{
  "n_layer": 14,
  "d_model": 160,
  "n_experts": 128,
  "experts_per_token": 2,
  "d_expert": 96,
  "d_shared_expert": 128,
  "activation": "squared_relu",
  "moe_layers": [2, 3, 4, 5, 6, 7, 8, 9, 10, 11, 12, 13],
  "router_score": "softmax",
  "normalize_top_k": false,
  "routed_scale": 8.0,
  "balance_loss": 0.00402,
  "balance_bias": false,
  "router_noise": 0.05,
  "init_std_router": 0.0213,
  "lr_router": 0.00119,
  "vocab_size": 14657,
  "norm": "rmsnorm",
  "norm_eps": 1e-06,
  "tie_embeddings": true,
  "optimizer": "adam_variant",
  "lr": 0.000582,
  "beta1": 0.9,
  "beta2": 0.95,
  "grad_clip": 1.0,
  "batch_tokens": 65536,
  "seq_len": 384,
  "train_tokens": 508700000,
  "steps": 7763,
  "dataset": "wikipedia_en"
}
Below are experts of layer 3 (counted from 0) of a mixture-of-experts language model. Rows are named router (the router's row for the expert), down (a neuron's output weights, with its number) and show model dimensions 0-159. Each number is 128 + 24 x the weight over its row's rms, rounded and kept within 0 to 255. Numbers have three digits each.
After each expert's rows: a language model's description of what the expert responds to; "comes before" lists some tokens at least twice as common just after its tokens as in all text. This comes from a sample of Wikipedia text that the model never trained on. Tokens count by the router's weight.

# expert 62
router:123106127158183121099079132142115131143117107160144151113126085100144151140097098124101164114130129146127103125106150104151091129155130094146093116122117123105103188097172135108106096096109093087135096174096126124130122112183079123166094130134119132138148105149131147125141147149164142142124111119127107127110119148105172060111134097132148091117141115083134130148095110135136115129142106139067121146133110130161139132125144103103146124182134155146129101164140147152114147159100145
down0:084142108115167092107129094166162105147115163121171129177137098139161162174167178102128125158115108134131144168122123111143054113096144093113103111143118106126127141111112132152157115155135093143121152163110125068131160141114122137134101095156148128114123137157152089110128128095103139135125113113112128122158130129150173112133152120121098104129123092129176162134116149112124124117101069103124104125126119131195124118137138128133122147149138135113127084124145130104118158157088092
down1:075122106118141101122122126132153117126077117127146144169150101099120112126115133142140138106095100128140101116150118137114131094133113104143110057172122070126175115083101189064138136088105112112104131109077123103169159105124152124136128153157133106101160097138150143082100131142116147171128111147121138114090121113171151151119131145151120142127115170110114095140139142152154122140101118148151105143120140124147137111084133111133110121135136174152133097131117116108146141133068137
down2:115124107090129120164164202144178129104079114114107107109115110119119117110146153161109157102090116081093144124105172123156201098103153107126125117128089101143156135125159156122105142119098152159172118127121147114163100133115090114113124120128110156157125102093091094102136159131142135140103138185108108172123128104146103144172131080104139125152144148159103134114102111133124095121103142116120105117106129130115110141118114162144123107114118113117112150113146136076126138147139146
What it handles: City and country names
comes before: ".", " |", ",", " | ", " City", ", U."

# expert 17
router:155100153135114078137154117079088148141116159121132140140178143160158143080128126123123133103099169142150087114168101119165126094155133145166167110106112135141150136120139105137134126107136112105168111122118158175109091143140145107148168137124142170078111155176119156115110118126118142127122119152107175105100098121130117155105131140147107157137142157185101138146106149116092106157135167158148091133141100096144119136114151163140155141146126116149109134100087102100149113134108157
down0:080144120117165086134118142155074169127107151106128147118095089126082163105134153130128108156098106119094108169106125171126116076128108126145111099157107153122093148152139120115145208157135145109129118129120165133143111128134172114132116175120090126146131138145106119130125126169157096121137108138134169133118142103157094102124119116173146088128105117142086150126172107140113136136179088132087127090112106156123133147102132101152129112102156136151123152134111138136097147121139102
down1:127123131113116141169078111153146139108131097115110109117122098133095124125171119148175146107142126102144114163150114156085085121148121154109133147124108117135123164115182114117145135075120113108145102130167098098140106136144122182130117162158093099125140121107140136163133127153150157159119145148168084096122154147113146140115134096151141119169083117132089118117109095096152134170147143155126118152129148177137171146101113123125115109109146165168067111140103148128085163113128134
down2:090129129111142128067081134117132143151163112157129105100092131111141159126138086129116117160114104112146156149123144087131132119111127099125159132153129118124130130122105132122116112135096148116155144059120088168120161133123094126135092133127136176155182123057172119132120112095099090100117132174116116142138152120128129113143145107179122143110129117104148160139137107135111136086143179125127115146100137084137110088149119127131116131145182103117140196144155154134098107138134139
What it handles: Infobox field labels
comes before: ": ", ":", "\n", " |  | C", "er:", " of Historic Places"

# expert 22
router:112172121182149166163125117165118130121097120120133172127129080135123127107097107152123169127099158114112142159076127088135125137134142109133109133201141105100111132122167150141136137134135125118069130149109126127082135118164106121140134128157160131120130148089145130134099168156139128142143136107112095169081178091097092093128114125107138127129154131099134141122098144143161124111104132105119160130092153130127148094100093101153141115148130113093111152139098163107083124082110134
down0:138152112109083143125114129113102108102151132160158099153088150132119135101144128124116110109141098140172128158133143128074163172111146159071105145131100166140131120145129135137134121159131121136147139110119134103084109135127181141118113146121147151167152165130115101151160120142139121151162144164154107128110112131139063150128098103128136156125157118129198103095106118148125097128113130169159136174114127147100065096169111159125073134138133142124143142128124137115106171132099107
down1:145147139127133135114140153120143132139057150103169107079153123129093143138126093134163145109152116100111137113148108128090118166159138093097118118132121113138084135115105126085140141165110075140115121106186102140128125113134093144121102148172122142118133139151092148141130141124153138115141093119109098147133162108129167128114105133155140129110133098141102178112152162163108162130159081086117136177128182121124101084110113141118134109132112173130175163124101138125084127132155133
down2:122118139163127123133126149111126168103176119163148102134118126133153114098117130162147112090165140127170131124146104080111133157125131148086098100127124145099097114126141118143149098151165156155088123087130149136087126147123094112108109123123151161149140147146166153127105112078125149116158133137083124081129108137123076127143137151136122110133147112125150143111107132125118085123183131142138122155104178130127099116129085171106121164148145166158174120142103149078105166078138156
What it handles: Numbers and LaTeX braces
comes before: " | ", "\n", " |", "}", " | — |", "."

# expert 21
router:129140153129152094133160160124087156143063112109133116089133121129152116137104106124103144110113124124105137148104114107158162095154101096157117104128068090100111151085158161149126131135165153085129121136138092127090146125145108124169126097144157135129145114099094135131129170154106173164096154113117148153114109099126141093125122142135160142103139107131096095134092150094132114120114155117123129142135126107155107159164106112173127102159140148099157094120146158113098094111152074
down0:121105138120096168162162089152129132117112099131185149114160126162067107113094097088110093090105136098097124103150153121140122096116122155124115125124140104084152118105154187122146094109118130130068157106097132146124145112141115121111120138128143095124145142080101097150133079127119131142133155135105142124135134124112111146148145142135138139134148127079116123112146150129147083164133123126066122127144164147155160131154091109138123084115145160150164102138117153126096089161107145
down1:148146157143127113141114158147133160133144086100089130098136137120121107121084139128101108075099119139128121121121125089160145138147132123143105087174119168099138111114166186086132102108115131112154137116106103150129154076151086141120128126143170118149153134066085139132157128151112119157111156133148134127132140137144105107155157131110158061127083081152132129143147139150131126099129110137114153139110136115096123169120135111131144124142131192126109149138166117120092076160117104
down2:168155158132133160064156178113138162138141103144086106128129131136116157113107130149112104087051126139126156140110129136163133144138091110176140106154123169166099120122138135118126117149138155109165140125133116115132132123141067083139100157151149165129091131103062110151167128112081107143142100120137109138158118111145134106111132149139132114076087157121126126135108116129140145135150101155089134163110105112125098165139159117154132118110141157111126155148130142116127105166140109
What it handles: Month names and date commas
comes before: "2", "1", "6", "23", "15", "25"

# expert 63
router:115151109094141162143169124100170160100088157063112125134131101145112111101149126144108154151110144096142113140115150128145147150140144149166131138167115107154133160156122137153160124163131131086175136146140104119130143188125106159096123133100161139103120107144137090089156118124089131142134146106120139163135115132145100111101110141091128131164113109125155142156139167089129094122111108093191122133117140109084126084122114139142107115164146173115128157139137148151170121155162103
down0:089129154122150169110122103151174165106145139124127114108132146099134130146147144120108123136149134091128109120138176117114164108101137120112135100129097112172115140145139062107147115121134118173146154133162127085165166138134105143112095103098099115112108110133129165173116082111095115144119123099126108114153102102123133110132091106148169135130141152142137113143112082130109121133078102128096094084128096108119145136150135087135060115146132131071146098139134087137133161172124112
down1:122139142166165096166077142149125161103130116118109155162101127138137141121112148140132119086139129101131147107103139134136149156109117101117110128127110117116115150094130171137124132161160173111124145106109147145120144110090109119138134121103139123126151193093118114102070079140111133136137088128133108104174099124133124152105063153139154089117144164089153110164138144113105097136128133143108153129128173094138125146144144119133141134142134130137145153050145132075119188107129154
down2:107099146125173216139149134146150148143139155114143129126115116130117153125117155124082148139113112107084115146120143110105146145111115120156121074122123104142122118106142119098147067103112082131144161104106155083121113130140103130089110112124092140127078109108123098148105094126164127169120119139112071119130117104103093099114077151141167145120151125104131117116136110124144112158083113094108146113115103096111132136100143117149095103118159103125145092107090128118133152093099090
What it handles: Paragraph breaks
comes before: "The", "=", "==", "===", "In", "In "

# expert 34
router:097134097147155107140131154106100127078145130141111146137171114123121170138124115156112126138110157150167143162127153127144174108137156122088118085129093130114148144159148105135145122134108114128122146136205137121115115118116153115151122111096151164121086151130148099115176095152126136151126141092111141146166144100113112091183091121118129152172112110170153100132112160132098104097114139102131155118102115096135078120117102114143132161162126112102166137167117152177146141127164111
down0:134100092145147138138125135144143133117142136139106142140105152083168141103154141124100159129134119122132105134143092148121146145130138114140172088144111170117174119160131135099138156194133142150123106130152141112129112153154133127147086194106093132116116140124149128127116180124140140087115144100082138094133145118109123058136130108096105105152126052131120091161121131153128142123086105144147096093102121116111148092143101161128093169114127114114098137157122132128156115133148074
down1:152130081135155114144132132126153137130149102143112126136101117122157124117129154106118181126090111143124120148161105150118155140148144098142147083140111123083135142121166149118144152186149111128096141105113153106153115168132117096087120144164130108131161129099115136140112135146132142098124131156098156091131158131102134086118164148132136119162116056153130116170140141134141112144055085147131091102058095122135137113137115161107135121119116110128123141162143151079120069122124105
down2:141138104132164116175127111131163155128140105166109124155112093141138136122106119095120162131089117120116135143166154109134171137127097125128141082150153106098136128126154124154129160181147146105112123140133138157112137144103131127082094114166141128138142118109125095105090106129134168131139126132085121125124085084118096095136126130114133111154122042168116088182142119158120134156093105131112095128084134103125160091147083137167106114117134135130108126137120166132170105147131085
What it handles: Line breaks
comes before: "| ", "|", "-", "- ", "  -", "|  |"

# expert 20
router:136074107121135150111111135106138156177156132122099161113109117105130124083169142152092087123105125159155114118120109115166124143154112108153147099109131137113122136140127119093099096120126124121153096106126102146104144145100107152091142089122100165128158091116179126101125118139124098088103188171144155134091144135124158130086148109171110098118100122124100166139151153133159099149128152137154095146127113104092121095137085152172150130106127121132142162168121112158134133129139176
down0:114116123104102098107118157080161154158095125117079121099142081154095120139073124105107168136171126109129100161153138140119136158090132143144119127132112112136149130133163106132106116128177117152165164140137091136096167134168083138130106138117182122138129115156109159111108105159158088132106127121120173141105148105135185122158138130143134132086119149115124100163108149138133127119132172147109143157120089118091125151145109166127126136138171100103116110133154108169110161152141111
down1:173164084139125161130123110109162115106068101095128113143055095096111157200097152159142110115142111131137123105101120136144110094155134127153102134128100108108123157169132102138141166119136091174144156143129148111133125131107152136169121127129133121143126161175136127130098139090163135130106113103143126105138113131124094138108141157129091149116103084156132130108093122124138128153097129127141150157111101062119142103090140113136152109091118140140123144125164156119101151166130158
down2:131148138141154190125131120154139126158114130111117158129147160120116119116153103148105130084117147183139108114141160132123144147131141029150161156128158105152095142152137124108117122149074163104164146101129149140160119143127145145144125135107131162144156138101144155109133156112142122107161145124132123098143130106133108141118122128132154103148153129093094102156134094102120101108132146113164093095104107127142094086136102121177142139126125144078148148078147107085112182132157118
What it handles: Biography section markup
comes before: "\n", "\n\n", " in", "==", " and education", " in the"

# expert 27
router:091161128140145115144141162149118112109093120134123125136124112138161089117109112127149135110098151092131148172094108111164092160107143109131109104158138139113133162105159098145170120152177108108114146151127118140121157142134097100137107159150159104101176138076100136097113133121132150151088118088116110148116101131090111114124114148141136100108116065180150113148110120169152117185126098116108142163090138119134102088136101107151113087128107140106137128124086157106110098098137105
down0:130138090146137141169113127101106104064160108105171116079109134142115158172157118140134124116090097134158097166117119131099152147138109127108131100088115131128087111094102155106128096129136151101137169131169089114136123098142116162149109111112107128131157102131090123134140135158164133185151123126093154125120142123111132138131157115125195121075106106166156127150130094141151171151109101107125148133111116108091091145146118093129093119132125109122115134151156153148113130136079151
down1:128165119144135121151175109144132140111123142142138141105150169135132158196116131152117143115111145129104127123148120096140151143122142111108123132175127135153169144137136102151137167133139128121088093129153157117122098150129064096139145127150154127186152175128125137159112117139162109137154159151125133100088126108100114082144145080123100141100164151128123126142100142113148121124125100124097141186153137109159167114110105121108117112148112168102078125119081201135139116100102140
down2:165126158118120145124140121117114122143134105123115152110156115116103120127124095124121156159096110116127151107109133159091122155126114101115135146167143127147117153107070155147141101146103093180126103150111150141113115153113127159126136151144128111121129101138148105132117119150121055139108108120092125161087155170159157075157151143094139172177115140081131160106166113118171158114098059154135153148126125151134094105150160179125136131162161163134160131119142113110143125111131137
What it handles: Leading digit one
comes before: " | ", "–", ",", ".", "980", "990"

# expert 41
router:147180111139148125147105133130088154153137144082119142163141098128153083093110124146110142122108167123122141155101161134156125116111153102106098094173128168078109154150103138095147140145144150110101154100131166124145124153138151093121084133108143178147111153092167120138137102162102130114079183122113141142130125129146159100098132124140086118163123102126101110142113086172109091112112142136131088094114115122161119098129095139134146121113157081107104157125116141128092127120131140
down0:157123149115150131166131118078141155126142133118140129151122130103106139127118115107147134114133144107131151122146098135143082096138138186186109113111144177195164136145165109109160128148144111094119118155114158151127140127103106116157123119152166129133122114119176080115139112162165138137146186127145147143114151150112106126140144165161161126147114158107149130095142140147108056123093152085160123168134136143158109141100127139159129125127142150176130150110103149182114148133138140
down1:102147123132188129132163087126145152138129117131110114118107113133175150097134134160132181133123130115108107132134101137141112111111105054187131072166127148096109142092153119130142131124167123114134135135126143129145114145099147086141102159167109132140134136109104164079098119118130180107140145154125121126144160140127137128097130153121098072122139113138121114185105149099128156129095104091111107088142138105156160111108114152112109093125133106077093123124149153123153101136101158
down2:139141102110136083163151151129131138113154097127106132114130135118128161131126143146152141113098109120125148123125079125157149111122170092106171129159136155118147143136163122128113090113178175136123123138121124165172101124169113072125128150142089111120136110103090087094152134135109152130123102129109098072192122147105175127137116171139113159099115163130165097147184118111147145172128115120120107124122134126129144151125135150117093114174127130151080118120120170095093149123117108
What it handles: Table row line breaks
comes before: "|", "| ", "- ", "-", "|  |", "| S"